config.yaml
n_experts: 32
d_expert: 144
moe_layers: [1, 2, 3, 4, 5, 6, 7, 8, 9, 10, 11, 12]
router_score: "softmax"
balance_loss: 0.00419
balance_bias: false
tie_word_embeddings: true
batch_tokens: [32768, 65536]
max_seq_len: 1024
train_tokens: 368200000
max_steps: 7889
dataset: "wikipedia_en"
Below are experts of layer 2 (counted from 0) of a mixture-of-experts language model. Rows are named router (the router's row for the expert), down (a neuron's output weights, with its number) and show model dimensions 48-95. Each number is 128 + 32 x the weight over its row's rms, rounded and kept within 0 to 255. Numbers have three digits each.
Before each expert's rows: a language model's description of what the expert responds to. This comes from a sample of Wikipedia text that the model never trained on.

# expert 25
It responds to: Proper name continuations. Middle pieces of proper names and rare words, such as Evangel-istic, Republ-ique, Ban-ovina, plus place and title words like Angeles, Viscount.
router:114154129162144072096130077134107171066107109114153219103104079119159131089105098162058121077107110124088116153159091136087100124156128094119151
down0:135146171117120102149144117109185139116090148104122123136158141084094130202077072155167099141122103132141151102075152190117093104073161152178098
down1:131085046162086118126130108138140120118096131141137142138166126079173161092157137155124087095089131148080125150121074103183099129085109105111134
down2:120145166176143158073175074125126156135129123087156084113139059168063096135154096100141157161150172103180118185123138111114150147129068092167138
down3:166089123131180186162140166168134123086166161107076075141119120137134151122026157087114134148119121142087140115139085132119197157134159126128111
down4:126115136173109081154137177114088133160128150098146165128136119200187178121106154161156062155093107088149165123152089129163103132184093159144120
down5:152106119177071190089069128123128131154140192160106107155145158141115112096144140111100119144143108109082131085140162115133138198152085162124124
down6:069156132092145184124117159142119139124094104171132122135150094121138204146155067119075073121107155124076144160087101105177131100230065149130096
down7:097176176082131064111161175140140102132103116176140159104159116150113140104178118106122157159127096200123118134097172162162084164057122116134170
down8:130131161109121109106156114135132156135156169138157134090114081160121090119103152096117088116119075113190130174125138170098089101083097097115183
down9:115118161119137128097144138117083070110147150107118103100138164166142037118158100079121125158150113125106116142108112093100106125189143164117083
down10:069207161088139157123163091136178163115106187110111150168077142112099187145115074154109167165150117101109164114098165093094124123115084150120157
down11:090108094203145184136119111116112098132091183117114180114114123109192180142140140064121134093109101168168148149143139141127095111153193141092112
down12:109182111124096141121124168139118178168100095130161134142105117176108136172108132115107137153133104173129180137110077113131138101073144109107179
down13:092145154099174098137129093115143089094078065159160122120118122114178180093103177130138160151183111105126140132129066071143119114117188066099089
down14:144110095168167124084104081130160133160140144144087167114116114074064109141059060108139142115155142165138151138144098174068121131198211107177125
down15:156059099125101154098136095085134104127125103182106107143094131132101160143150161132113140108133154134097177109140113102141119090113046133083158
down16:141121065096154166120140127150128194077168148104105134127101107123101176166152130118107134125112135114075188125170149154093144151171084177126190
down17:174139148158176122148111167157077139141169118125094146103161154158142137122178129186119041183096069124173067137128092163111090138095141142093181
down18:135156130099083156148139117127121130096138143117181164103110130182153123118192129140143107156117099163143139134073140108151159161108053217150141
down19:174100145120158156129092094126181126098112139152084137119088121134114131145095164156094104123164102133169117167113075144138194191122059135141116
down20:138215104120133146148191123107126169098125168139096160124155151110143170087102126105138153163102096126072140200114136152130144110148151184103182
down21:120142061087095119181104166107063035111155093167117115146113108083176161190152134159140164115104165126143180091110114075095179137155151086119074
down22:127152130094147067043146141139101099096123163173120145098135146176203110129105113176151131107150154101064127153068142195146064114125098055115177
down23:099070202040129110164171171077128136103147181124130143095092133149072138101082161052099156076146176147134104145084179176093137076138127150182148
down24:135102089169081089098150091131120135168115118150163178179143178154182117074139025105125133095213122149072161129097153097152159122117151071173100
down25:101130053084118150102157112114120105123147113145165116119160109124143144122144100146196112146145151233069158070166174119171178114122126095112179
down26:141115101143106073174148090165134108120106098143097128103191149075152131116107135132145136120121114143122129171166080125138126146087105216189111
down27:203122108131164137172145084102131126148206161133092157066154106134139179134120081136108067093132106144139119206159126145133119140107118146128135
down28:133134141120142122140186127102182113182105040124066109141160129160078147104117134118150119140141112153134139149122101120113171097091128154084159
down29:085135141105073125133063160117169116134161123150115122203132133185153155167090104155160124129113150171139108129158171124103171122085129143116102
down30:115159119079143164107125097106081238108134096093076153090105112098120108159094148135154075175166140120135111113141102162115120172073089177190097
down31:145110159100114149082090117129176119107086133106130090137098146176131105138186135078170142112158114171114151156160114126132126200122134109135168
down32:160135143094083098098119112123140147193118071104084109098135118081109158113110122130126148165116112126080115108117164153058130122165156126160130
down33:144145104158127121148137131087135117180117111161113113100134145180128107131116122110106202163130096152130081123141123107126122082149074087119187
down34:186126090166156129178168170089096124146147150147092170141206074118133160151098110162147143103139125133049085167123090158106159197076108131160122
down35:103076192123109118177116137076084155143171123101138129120098073126135105139145097159163132147081077112126127114175127160086146138090102133137125
down36:134132147120091167098101118071102145135143148165124119129114116139120148169171100074190112108104185082167125149109134124155116138115224136107138
down37:153107111143140075188085149172120128060149137169144152107113103164088135126178132090138119098140132065124112062130174144142155101088070176136119
down38:140116173083135127123143088064155095134137117146158107180198131094071149136136133153086141146174137124123040104193108153081140092119069131118089
down39:092093126145133155160130086050193120139160174101148085110088148121132114153145074144119087180145108102127132215174112108091138182160159120151171
down40:101059123107137142074138129095126133120098072149114066117238124120130116163171158174148134157121181048172154123084121084147153128099116134102081
down41:130167094137154097137093149162163219133132175164128135156131134153118159150147112129078131209075105123114168129188107160124160134088105093070063
down42:112158179138059102151176208175107097124141136100149081058178129145159157170109144155095143120135159125104088149062115175110123101161120167131143
down43:185106144189143121091107179153130179147164125094134175166137161108182141123137069145139129073126126148070088065096119103136144132143129135096153
down44:134118188142145106134111158129126181104143107123141094059167131169133166145094164069119087148115145147116122165169153084135071148173109143057098
down45:138120153180141158096136043103174143104151120147104155124090157136173114100180080127143172132144128123136068105113149160090087132136192066108088
down46:133119130149146097148104092056088197115106104134120097148099132081101116163153104147172135198131109146170091115060122206158192152130153084143126
down47:144130096176112081149108081161137083175157149116139187145141130111185149165099133180167162155142110152091152071116048162085110120130133123170104
down48:152160078129123119091071159149093117135145115122122110096116080164091154152089082109204090098150132110151164119184123099076143131126077126113163
down49:113147096092112177055066147148111142166194089125155138136110146056154124094134091127174083131108112170091158152187197118109161171155208161148096
down50:138173128123144143133171176098182073173142104181120137182123147095098143121150126108093127155104089120153094116110124064045143149149095148140172
down51:133151145116169104105141144126098149190099121193148051114129132118133178106142154133103143071117133111125236063154097145141109112112149158124142
down52:123058059172079090123147139102108148139101106194114152101154099088109182124115127143080118103103144129162137097174122107148170158098113181098145
down53:139187105162124100120161098112113196160145152150121161143101157126116088134129127177079044154157170160116141091156152176120075136090166081078109
down54:135133075121126106125121105126083069150164145117119131075211060102198144127149110104108121122154089178109106162152124093163195141159139180094205
down55:119064109141119137132147156156133131146126141109086129105106132137169134148163093124093128042184117069164184110109117158102131119192152146049109
down56:140169125121154164082165103180168108153124067078163095151102123138152142133142120129106124137095135133055088122118126179130107164126133156082123
down57:136157158157121073095137102153141171170191128142121083148087081161081148095122108104091145173088096142159117149060078139105060144062112144077166
down58:124161124166131100187121129083135106113149113140137109084091111131170110174163134152203096105076104137180106109160086139120183135135115099091138
down59:102178138116156151131119155090076119159129117113069080154092088070112145139160159124136208095097118136166184116125112143141127116175129119189143
down60:168133154099101135117084166184086107127146138155151113127126141158126128140097089145128128130055144137105183086154113072100142118133111123152092
down61:119173175089040121114163131117119171106137128179119151101128143140124116156086173132097123117057068115151132133122148108085135163131119110126173
down62:071165106111171112101175108155127125147129164113134174138140116140098098055148142096089180081157121084132175164188130149056099151105120214100085
down63:130159139105123091117141156124148118133129145161100119101126098097146097095078135119140056069152135144123152172092134170172128094185158139125147
down64:109108105200112152180110195152142140084118124163158139074161141104142101147140097136123100072143060120156142098113130170150146194166118109162140
down65:099142136161201122079165140123131136105189079144095171128106104119159101144112182095175179119135118151112110151148112161102116147138134091191134
down66:193084108114123102155224147068125121139154112140134115112109182097137151157131174159163136113188127134126156123153125145173172104121133089124097
down67:116131134115087157123136142158071118105130102114174143066114158062082104079144113131135148124112131209170167162118147052127138127127125073079155
down68:159135090187124100139061099136108156169122107163132088094093152131112104202090113156065180118172123151115127185138080125137163124110101110151066
down69:132113142115127121097081137169140122160097092080051124094180073137156155094146122123174198153190186152109100138133149151135094109141159111109077
down70:126187180104113106120096147130137066085128149175109073123090187150152131191108119141110045104109062106120188107125101139131131150124085110142160
down71:137140150129161123080138087138131110111157132101140174191036112083184128125207086107154114106142134185105118110151106163156115149145194107098142
down72:177176095083091206176149185097157166133162159171169163120136171073170117134117091178081183086123131141061144171216083128096105119134106109122132
down73:134108140140102065089188120096113175118198113096147155095125143152144158152178155174114136120209088066104116143163197180119115126236128097160079
down74:119146162146148179103182188117129097105164077099183108111096077072177133076101048180117094171186098183116146123178115139105171095141123088185141
down75:161160109175148105190129081140114086060146105104127163154120165111146098134102114081147086076105137108111174121132151111186118110116181066114140
down76:139095153148150128162099120118106067175194173173149124137085127193050109128091120090072081125154163101158070112182107204102076118176148081162117
down77:124136134075157098114123172140123194130150137179112161071125106123122062114122156110157138125192138132138143104096087039105174106162151117113126
down78:167127119094124166134128106137123164140149144120117120136127129094131112112166112135107169109102138072103186093113132127115128126099147081159150
down79:092114133129152146096163101116124109151132094200152126077076097205098171099134085122121079094204112187114139145101116054107092143070142154174128
down80:108125111094147131080147123119110205126129151107095166131099102108194116163111110187108136132089164092152127166123166149124139113170129103086129
down81:121145143144136135113180121081143160101193204124114182126120147131121081139193099102155117121086124057134120108102134069108143075160155104123110
down82:073138138144143130095138134048127152069182089115123175116143091138140122139145159131150160087139048135162081134109137074160102094128100087107149
down83:128100147132128155142114151159149105115133144092175189155125128127180145155117130141115174080118139130087146111098156126196123086119108110134135
down84:099190142141135092205141152141108164136209110088144106135128091202082136155092086065121152157173138108157093086149119100103121105148108151162106
down85:116148138125150104095163123118091063116102119120160143104081174123121121075143126162128148082109132133145216193077176100159155119067148139111115
down86:174115070177138123105154064155145151093108122121153080162130121097118153122152153085159179122144195159127183133154093130157161146049111106146172
down87:173178136166155128112117107091153155116137084093140097110063081141156127095128124096063123148114145139126071165110138171094090108113133118153161
down88:135151147173140090121086130027134136121104122154107166096102137171098165108133157109147099104097122124125185154116080154092155104146141110136126
down89:138122157138073164172168118155127111169096145121112117080132092103119094086112126121064166131113145129092123201128146129101129098101098116101089
down90:163159083138151188149126108148095089123135114151083052123117120125133146115174123145119150078117124134192211100136095155104189111118134102134128
down91:133087146125125130132129095108105134116177141153193138121098178112136136089178071120148093139104086146182078169115171165087147138115161108145162
down92:172156147109160138131094139120110164092076217097126161130126147118106129213143137129198125093224139142132146106105102116119142091070125139100137
down93:131093121141127166103127136122139097136132165140128050056185172089152118162164127153133123134167184115109151194134138092135153113145125112138079
down94:114137166093080065128182111157149121168183166145117113101127070183136096120108097123078117128112098110090130143136140163074090145069060183114099
down95:066163123097145148156141117141143158233107181138094079097120180126084134145163125094157160130058131177055127078114155112136160098146118108100112
down96:136110111170114146099175159068086168113116123088173130131079092105151108107118114148116104080114115168101123148112132153158116110123107131092197
down97:106165151083170167121110109131141138097125073139143157082113148175138168168143128122116019130128082197140115122219166134144143151176174140146106
down98:156103104128119109070056084147137119121133068123136144105130113100139130083134124102152107108124091148075111131152127200128182114194177117102090
down99:144114078118174114094138161095137151078111122105146119096187117120168130158155103156185114113187116095107151100167156159109133065146123101124158
down100:134116148122152148165116131091073176115079145098076138139080179169150115112105148088132078134150163150152113070097121136094164149155119135155088
down101:197105155124130128121103121136099149058161090098152156048127146119150168050145141172131105123168147164115189109087115155122073119152185195142102
down102:183128104117151126064137166094173115078084122098149141127145127137098139107154057098137138123185133100159167153115099140129141173124151069117096
down103:120157102101124117106143175101119058126101115021127127084167113092184154112121116145138141137093148176121188114112083120151148060125112145149152
down104:147140168106104144118075118087125096057092098084161158122117143135136117171129113140120105144144080137144139083175119172116117139107171133139116
down105:208114130079144118076163100161136140071144130102208149134109113102129134149205117124133091146141111132130120060153131154109139112099128163125120
down106:145126111168128147116112091077139182104172121108089141136107081069093114097094184118138114120111121207152113162141243069107088168155118139104129
down107:126052122128187088073179141100133151146132119118101154066164127150096193103171110149137152122107110177068112145095133100208074073157151130120159
down108:162142153150114144125137154055096161139174174128102192146102136119069091150136044080179104071150131125116030124182130103116126174143158123142176
down109:133175102188089098124119179170136141093156115110161147121092152108139131208143013123135130085177115161112095120144161149091087117102169120197153
down110:127119152105158139150034144149148097147183145125125068105124147151122134142173170115182149140131166132171103151177105148145148067198107109109072
down111:094087140111109114132177124124115139119157131072108137109107121110118129100081153187129115107174090129107105140162095167125109166133134146113151
down112:059157091131143109129136111193101104159069114120094115120077105126130092126136145173156085140164044191113113127116117157131086166112223089082143
down113:121174176123119060115144112144093113092072192096197117128068117118124141117130065180129122074051080156151136118095137120125099165126112151148157
down114:168144105110090150094153134111111111160155095111141173123033166110173108231112067184137137126144113120070105146136152163165079120141122128125135
down115:090140105125135121136081113120161092183119096165108145151118110137107164103144174141162115102094079129193119130116140069150087148120171147171150
down116:069095125188124113108148092126118202092102142106088128151104125094153122127138092101080125173120082109152116176118104106120078088086110148102112
down117:138138095119129147131124116102125194125112159136126138117089139092103122137157158119190090198140084102184136151120196142104176141168138098079150
down118:124113174177122124128121078161121165100134110134122181152197118041059030123140104118119135155140174145100106142137120158137079112156139147146096
down119:115092156119121128104147127127119085093192143151127161089063188150120136089113113111136160080089084112100152136163159178145162194128104164120109
down120:156067098179138121127128077193118077077145065174134156109112188074106096124185075168161151112165120121147171128101157139066205126094151048089117
down121:168078080131107139120131114084128140153133104136146120139130136166120121118104151178141065116137157098137144108059154024097113135071082120133133
down122:084132115141127138155148157127070121167143116132136098173135157099137124090146214130123147132112153169116131080137114117122104168171197192142110
down123:078164119126062168093170111101097128111099184099094184159080125149091148189138106125168084138182091118135118103150129120127090106129141126069109
down124:084081151182086054125105071129130164165096133088153148182075130123197113100245143098087120113114117138099116153137131080142137099140113153104113
down125:173122122159185122129098158122133103136081113108163208106116090113157218064123153121118140140119085162056138165079155127132102089096155164129100
down126:147146176156139132055139079155152168108174152141140111136121152197084152152127122083165145184106131120145201116102100149113130122110107128080150
down127:103135124127128151151144114150144154078124127149107119181148127143065122130193072116104152155078105159200128091151145140109111113180146138120165
down128:105081143120106140136171126157088159039170141066172116096043123159102142104147101121124118119139114149152133066197097109100113124185163182125117
down129:154170100121080141117098124129120155117146190137100138108091128182143145154122082146112175040104090126091147161172092185179099152113109079127182
down130:142087181134165141143101053143065108147125152147148085097133122186166144107145133181135160175128135097149136121183123125163146064131101114155147
down131:118087120153142173178192132087175117150063119162122115105117128187137133086150165117105142105087105158082113165113091137107074116162165171145182
down132:137107178146148141153108113134230134127085114077126063065172095117118142109154134078117161226090126173144075120126121101132132115122120151134126
down133:099115163101128147144088046128087118156112155071145164186073153117118144171156112086159137117174149139128104127131155163127153126194070165166127
down134:101075138121152131118149093143116141097141153125129162099141133198106149177066100131123098128125146138118128121138137162156135159150140159120111
down135:105130171164161123069132132177165121131156132134140159153087136097132131141135120123075088064160114146074121117181133135087125112135168115143100
down136:148094096127093114130147092094071119113157136149154128173106140114115175038093122124175133198132156157165228180094077132172125125162146122177130
down137:145114148142066093149102088150119135111205102200069129094126145079189157097105149155083159108136112126165135167100154140096123147102089104137104
down138:081068172159128177137110155157068172102145144150141191127152077098126140077189168120128072102106136130147128159173108115124121112143087134124131
down139:129156086122124145175145073070100058156121123128078138109078137078131172115116152107107185148149090170138128100123157127116159109136155127087175
down140:161078112125195088133177176141122110115139089136132135114113099171102142117129128171151140141085078176101077111187099176112118119120169091116138
down141:150134113149161073093211154115161180126089107096118096108099139130160129125123122179088176183098144109124153160156102121125150185169167112120154
down142:203090126070148139127121126148117192118100079144193114146154125089103144085121146161143092150146120074169115203149205097192123129130115184113186
down143:133141087164157110136083102119105090106140100130166073161093170149145165064124157114137138130138108148106174125133146149139168144106099114119154